config.yaml
d_expert: 288
moe_layers: [2, 3, 4, 5, 6, 7, 8, 9]
normalize_top_k: false
init_std_router: 0.00938
n_head: 10
qk_norm: true
init: "trunc"
weight_decay: 0.0
lr_head: 0.00696
batch_tokens: 131072
doc_mask: false
Below are experts of layer 6 (counted from 0) of a mixture-of-experts language model. Rows are named router (the router's row for the expert), down (a neuron's output weights, with its number) and show model dimensions 256-319. Each number is 500 + 50 x the weight over its row's rms, rounded and kept within 0 to 999. Numbers have three digits each.
After each expert's rows: "comes before" lists some tokens at least twice as common just after its tokens as in all text. This comes from a sample of Wikipedia text that the model never trained on. Tokens count by the router's weight.

# expert 7
router:465593454502455444478545582493480591515554499562447538534568471519404507590573469555518542488492614448522522470554465461496518433567612489539428463476502509465487523472488527480542504533531607
down0:533505506509443533465449396461377485431440553406520482557479425469450572583575446515491615437564517520478460583501430515412548452498514509577523543473425469494443509419449423471440412631496427
down1:435483453554518525425440557509539446438458460555483509481416442472532534511473510450508582507466476553540581476553575506437484499509516529427527408546414480617425492512482473471563570577546609
down2:536506530432383609414434404526480562392468515427465467493566418544510472482461432485509492368562616482576520548481440549507507505531558489511510446565549545574553511475470487442446466551502453
down3:531521622580439528506501532497534562435423470523532486562490479575490571482542473474543502461415470462456479626514540482529475520535486475467515619418518550514495431603485476490443533474537433
down4:493529548555478570414517501492494456462419548546499488413479498537325481484519528473557542493407522527472530487477571461504520434393482476490523527518554588452522532509572547477514443461554489
down5:544503484480558490496527550523498530571478510557458519495501525432447485503505533512550601553508389485417556393514424551589608464556478454523559575522565511603557557506561453438521609589533449
down6:508516563526464538503515439512567585395482576438571490441501537514529414436526516546516471580487524536560467514455458433569469521451500489480449430383597561449493466478443511582513468427531463
down7:503523472562511581483463660476533613549545488488458588487389456430497589531567530471472430460554453449494447499497491514492427506514467445525541542462551554527445605388482471573467471538503460
down8:457533492397485422551449563499529454483555469539529640473514435546522524511582538372582453497478447508501519541523428537515587482524479546506490478495501469442485451530533570526480492522437487
down9:516536425520429511577387548462537538489426481543470474536563503531438530543423507554496447484548516437508458480504494498531452432434517515380565533414548540481514536560492466563533473593553551
down10:402478463508499396485608476516458526462525451425388473473466547432484486496508513495491467506470577522629511440501520408540514525493588444520558496470485485478444523568494456530473502518460443
down11:418456532521566580455600515454513559526476455457536512507449445616545485370475472466483451471384439521461551505398552485476498519476379556522588521555567496470489492555455426529551643574539514
down12:515512476475494627550475589407473495564483513395551389449566570402468421391535474465425642497450545553487527444552415511566493545520507586475464539585554526462452462534557495494530464513604508
down13:492465505508544517506486495465471576543473500521378492473505511599578494555517419481462515417409564538561598417443550516436484416487507522519507466436487481564549383495520527507473460506543516
down14:475437524546403553498483454530559457455428488482489597553496570581511506509469542437513524493497466477496474542493577506441523460476492496537483518555543617516469569469555477536467403435457407
comes before: " |", " (", "\n", ":", ";", ")"

# expert 1
router:446490552432563493453477450527429500548439517493566548450612478593469662531514556574439478534472382512447494473547503494482493528430523470502638571591515415530392482495555451539527479404572477
down0:470466482493464496473531589515554459503507541507521492498505411555487512573489521492489548413534502497505420511462547578464487505464443569457492549599529499553384385471505513531423421527445458
down1:533489546441459578478515441566395488474494531468536515568648406493466524488484518474577424432568414550546489513481501481472506608528437544537459454457498542559526533533535485480439488491401568
down2:532552479518454520521524511494533545604522501464546544484429534491561421409517455480470454449512489558481521480535494527571580467486487527439458502447540483524508440434457459548494544519482479
down3:445494533539547439515434414489532575468554445435476464559521540498509480485524600354576413510529492506501562498530494555487418497597540520381429542494461541448519448495506555428397381553476484
down4:503464517485489530514521386471462472432495476462535476581488533623407493565463446472547514553500491487559442455562463475467565517469478501588586481468538533509539506508496483548464514461468576
down5:460448435454526485489529490452424426494392495411423529553530505382448511407478493523574509459517503518490531536507518568457465409479496558453393531447515425534554429441515477380392574404476549
down6:497517519648445455556455448562488497429475528530463550496574544469572475565482477523593560430448544531512554447512494476449540516479537491543546493455508548487496452454456470502501442606529547
down7:484546488475510509456441373485476473536444557506453444571504559593497525501490537486590536438530471546546474539437453466595560566532468486453457511563351575535527593441424520568513471487460487
down8:513458530560467474549541491464508485471474443480538542556504476522541550492602461486547546514555454572505451541411549556509556455517487516457468482493523592531544524454465415429545478561519485
down9:424507563531470542446443479513536489489479538476471438570475496530469502507546522517465471443509514441355578442434559457531556543419520523454497532515562515511630479575587496530572526521504451
down10:465496489455388521523553461502535534493474501503503472549595573472503570397409475478470500499465532433592509579490566477536492474522511530574671507470458466559437490468485514532526468415556557
down11:490556503494593480481458544545570474424604476538519468477495454459588432543412499524479508542433488585503471534534534511500466458535504558429481423506528505433475569421471597562448572504480525
down12:577516508551485575545531530539502501590448560475531440482464390490396468449410477423541506519482503511476548550470559436554441508472519626583482529443477533577523545568517528581462482474537487
down13:537514459503450450454458479497506410540448555504480534531619451471454487534574561503476465426469478532468522522548491456487445557541378520503430471515543400552528470536530556499553493509578357
down14:563549472472448544518504448407456524431540501467533431467498520458435608577523435481432496436580548509554479504500431532436489481445412493457515390453480459463410549484542525539521485547527505
comes before: " ", " the", " —", " —;", " −", " T"

# expert 9
router:472555564526563417425499390420540535446511512502449462515529421489487406528598583467504496506400521429511557498506527487515468602488450495478467433483545469533494604481623524469406508474539481
down0:485611545578485530473432458546499551419542465509370521493451474566541382373449569502472526490533526450496527447466550548492462527558487551431376530413595440604568503443458436564505589455485584
down1:440509445523578531523508551515425514449461537554524472529559405530530498466468444462508581449479411536422420471486518536528477585604540474517517513428506558473482422515562471490530471524525452
down2:483537431495421467514383402528398519561542501503531546495432471494502419421488313481423521447536496547522584496496489447474525519512489597488445448346481497556558481534539454520528488477402382
down3:491476492484423424474515544468494580533490554513556516517489421534600506505442492432432481480544409592473512446486538468506493390588488476488601548596525553480540437474461639547513441519505553
down4:526463512434487482617540471485598515421469417487437443451507524528518408388551578417477460567498584490480530428513450543469376570452481494515447563495520482486474508426519435438498471481498573
down5:495544490470513522570450404383551488520499520554502505482450455508476565554500506421604439546483518500511540400520551541565475549475494509497466523453394412461540437545465444493388509411507456
down6:437520477489478552455404516492382544492405510517487522553522448449557528526515513479412498522547422504413450547459563536511462505516482549512519442536546430510419531462461440491451481506477572
down7:512457513564457530492475470467433627513430515520547531524507468423544482526453448465526540508563535566458568444557535463472479557572575439488533414455492545519445395470496612509544567494481539
down8:493434486483501589499512546447511538572434494531529570382523467512532482458512529468563522505553470478507486518475486484446608468494471503530477524584549525463492422591480449453538521480507484
down9:589522536516461590386590502559501532503502515486527501466508393391488399536547403589499514550507559512528465480522515464576579490515507503481505566426492505472495470580524404448390513542496451
down10:543462558498371497569495575492491397530481504487496516474477418564463469482486484546410563496428507470569493446434527486512516589605455514435573515632542467472476533490487508516489599483533441
down11:549429487520512510499526569518518477499497431466505512461509415449540449443433520468512560534528486577548494518528492548519419506479496468419481490453484533601602424510522402475520458451484448
down12:474516566507511558428469528492466528486508445490461457469461555550472519550516436471531550578544550459412462489503528375471560449432511502520489470499546554634494605468427484543544513415574638
down13:535549507482397520519452542529491522482417470511475418490491521494449505475466535474509520554521537526519475462520414454495471506544490440528426452601476559541482613533553464467419489490575463
down14:530538548527507419506421507466452570521543506406553524452493551486470371472440510529407505440438549533454529431482455487490465464527542463422514430469563522402493533470446551492513508472575529
comes before: "-", "|", "==", "===", "The", "="

# expert 15
router:448504513506438481484471615512483469597556471520537475482573411460495529554455481523493515637466504474485490547553393462403479540467500491601518585530620523490436537511511429431544463420503596
down0:551517511413475470502480500569558497494582466523476556538401582467433490466552510525486451572554507557439476507390553489529567486488550537489465459489454557564508445438544475565535401549481471
down1:496498531600564439552602448416532494474470495458529464481389497581547560500457448469527462465440465446509491529413414462462460525486549539493529437551482400525555496499463481556498437455470522
down2:458473456516555520452493580472433456550478516501502448541646447513432531542472543502556522508375496497558436490581473572499456548555378532578517477525498482560448459579473437462420480450465521
down3:391632399421579544507479434439532534599456505544500545519476510530522580577589520537532464416386474416462510493574398481410515549516515513422504476527488482556516472535526562543462579414511396
down4:462576471463601500581550523523548504503537411496461645509491574549477502374543455394454492526460451547529571487510477540447498497542528500555518452471507500519442542425510509395534462583525503
down5:500571487646486456513473457389523494517513544436571505518568592538476457469449417506431468515560466522554450536447543507483535403480510521449434512543553538511568512625571554418500386518518557
down6:472463519546433537536570496510530541463500525452523494530466451501527603487476402518516522430562454601493529438553501400483434498517460409494506521519548485436532505351432518516435472557438591
down7:443586509521520517518487519533489500524445565382531508548514457496553500484515503496562412457555505466513589529402470571552498474559507536513422438510540532517456546451463525562524536508571534
down8:476499518469437567423506500429563452507488474421465489493554585501589413484471575457497394553500518493527533409497425480477495420560499383564498539490548502479393497539478478612511415418482506
down9:476493510498511498502391437536541445501475602551489495540568399471501502505426508510442503496430484508502506498498442467461461468580420475562474570484482427501521440422533391431567383483509523
down10:555543552487530463533517409500484527547463565539596410384556527484352587549573522462522440468463517503521569409534489537501470527555549532476534510574511463431596528514445433521495428418503479
down11:505469518543525552491503508603491601551510421484446465596423371466460538542466506492431526463566472504502496515521519513415546485465500516509476583567453547503604615465453549482489523581521544
down12:520457538409448487460509554541408546483514563416476461543510489498460578525508517532529574516467491474457466502456542501469488374626551544483555572598601440541456573590526517488448543529508535
down13:557467470588505502506551564469475520492482585465430588433486508499483588312544456457495469487477582488423469559586546486507470577553532583593532603534434513468515478588559567501529493480571462
down14:544408605449562562569449502462513505485509575407581496486485551565476462540553488454608489588530473314454549472543428481463470531412531512462445520465532573453460412500525468391520498509430492
comes before: " the", " a", " The", " to", " In", " he"

# expert 3
router:487513383496480583525438540483523489446472499513521478458475486470549465358474605436550457430531531363483443429536475543491480458482624539504521486511471467517603509640548521461459515497583469
down0:513465460520502533472460477510556411412598484531458483468498502549592386486471439598489370551510616577498482434486470486563437492478465528488503518461573494541585422410478500482471448469484412
down1:542471628426450536424521420528533436499585499395500519532500474564588550583411502471472471431483471535552502524533427473461521463531484554540505506591470430423435423542556570467623498483426488
down2:482506551527500544627384456458531459427489578443608535461519466609476642526498475422476517360512572466540470406502485533442557497541519549465531518522533489545452468502491480485437571418519475
down3:566483504496578451479516533553533554477546548402577583532449513447424587549545599506444499539552570622567454590453488503560557569543488485584530552438547532494486418540428475381424439502472499
down4:521546505544413592566497428478518520387535434572524483455539535529479558573486485562549473626438493441419485489481448594487549443334591487407448440560461489471444424538469435507423465441548408
down5:405471542550449484543428440479468506515472539513492588499556566549514594606515544453497482511612480412505572467597517541560559507458462475513483596542472591537451432459410506498437469468527460
down6:491582500537441503539629492539531523487484523558544543539486498457551497507525491479472501524556527587491550499521448455526487569542481428442493420505540488446561534514469436504484547549526487
down7:451522517501486459521548525556465451505438571534540526419611524502475555483471466490461443539455534452507488593559588469448434533525511395611467486442402473538544531481516542468562337440502539
down8:473466462532419598458425616491515469525547521531497541538513529450584521480411396565519454422518489485500452494526479430437489512564491534428543575433527539507478542479524554465459527458513521
down9:465448457530512564522545503521490425483573477507491483452419405476454494496365528608481522528504514554535505587511461516480525491464481510545514553579502573599496436446485471455561518392461585
down10:541393584497483543449510517497458388455521499424495456497414502568444471451530534529558496505514595576527479594497446535507443514502458583434504557547496500489479562547534526558546472576415518
down11:467536551446509532568530547452397422378465430531511533573501517468556538525459397471556548506432400578467568559545395451497512526573449550484539502426460508506520466479529537551528526488472499
down12:387527504566530563501495535475488581506372541556466521422514537521528521532403514529526523510517490506583464505570535437486531548451578422565504490436567534443519483537402530329419534534485402
down13:491563481408455421345573483541528504610493414468502449484535515511519470580512441528545590490488479606581487500608548530552453417430504441406533493526552479535433531577537452480612585546511440
down14:495444423538519511420552560414553511531555519463442471478545392494520458483482512525357427440460502490483541490496470444603548565446509512566538563595587508618541541492477476524397457433467506
comes before: " |", "–", " |\n", ";", ")", " /"

# expert 0
router:608498390499488443478523475442500454441536535456412482594402482566525416495482571491502490462544614463450460481626510493483410522526499520525441494529526478520575527525409484445552540470512476
down0:471531504498560468444490531520519499479365509506512567564505507547505635466410569490470442462476411479505507485505491543538588501494484436477565529450567537590522445469562578472520451500482534
down1:518537406537489527514510476395546443563433448442473499500495448527530418437542490492537372444537402495527506663571484409494476497556470528489476486493392509564519594590469532484526572418574491
down2:584486423552508513479489478485571497444525475494586531480544509482502544477513527535544519571519472580501528579486613349524523571521534507471539484517535520542502469523542540529414542445460508
down3:504461512508459474508463544500495486446452474488395511490494464586467513488468515430526622514529492538380554501573564504558526456500546493554491453506467559558461498489494552563573488490490509
down4:507440520580500626396548485450523393535521521456460453388434466464577548470554594551522447485443536473529482465400459474529485499503522513585530520500583491511538485506578439512583560500552635
down5:485453499531512473463400516549461524473472488546523525502480494487438670458421441479435459553528541498498447462498445544400446450506428422432476575574458455505450470532561531421516572461547491
down6:588478496543503445444513503484606490541441476464558477447453470515630352509518557489592468548524413536460513555516421450484566500520436523479537467457506510478568509454534469452358462630541506
down7:505548430448439493397507523496491434436536333500500485429567462512478457456519540531533510492503502528532450546488646558547445557589494474514520450528534477587545487551491562409521467505438439
down8:414542528503489516549547489391507462453348475445482544480555532448534437493563437478498586539480536461558401472504450618538413498477487450546525502529603571520453500577425525514461390419550496
down9:488511540521453598462392402442541501554483432418490508509455556444406401495540474527459467523444496483459512548525524506538488565545398450452522477463546470486494453602445508489473530595425508
down10:523593513559562508453485490528474539528483457581556486539491546466466584594557483458460501493474480497540508504572522513565477475476472475431512436475443476469529543526417510461517481528527532
down11:540503506450514466614506425559605554553503531557465527515529487560517617515505499505382514416523473564372566551406591558507477604532516501446478485549436522435559428573581501496403527493377558
down12:500533508478557503534481459504507494468574633545545466535419563439394573413495416454559425461531498456513524513550486487582521541522520562447448520558546402550459510490407512508605551594521488
down13:511461469486498458469496584469502408509502526551560459549402514454489520507505430601560539470501530545383570546458476586488497514544494550553514488480565549453559519427409596552494535483441474
down14:491412577660566528545551580569449547520525457433512528459530559532538559505553510429525443513459514573552505454433497540470536423493480528516538565457501518473409546463585501524600505345453495
comes before: "1", "0", "2", "3", "4", "201"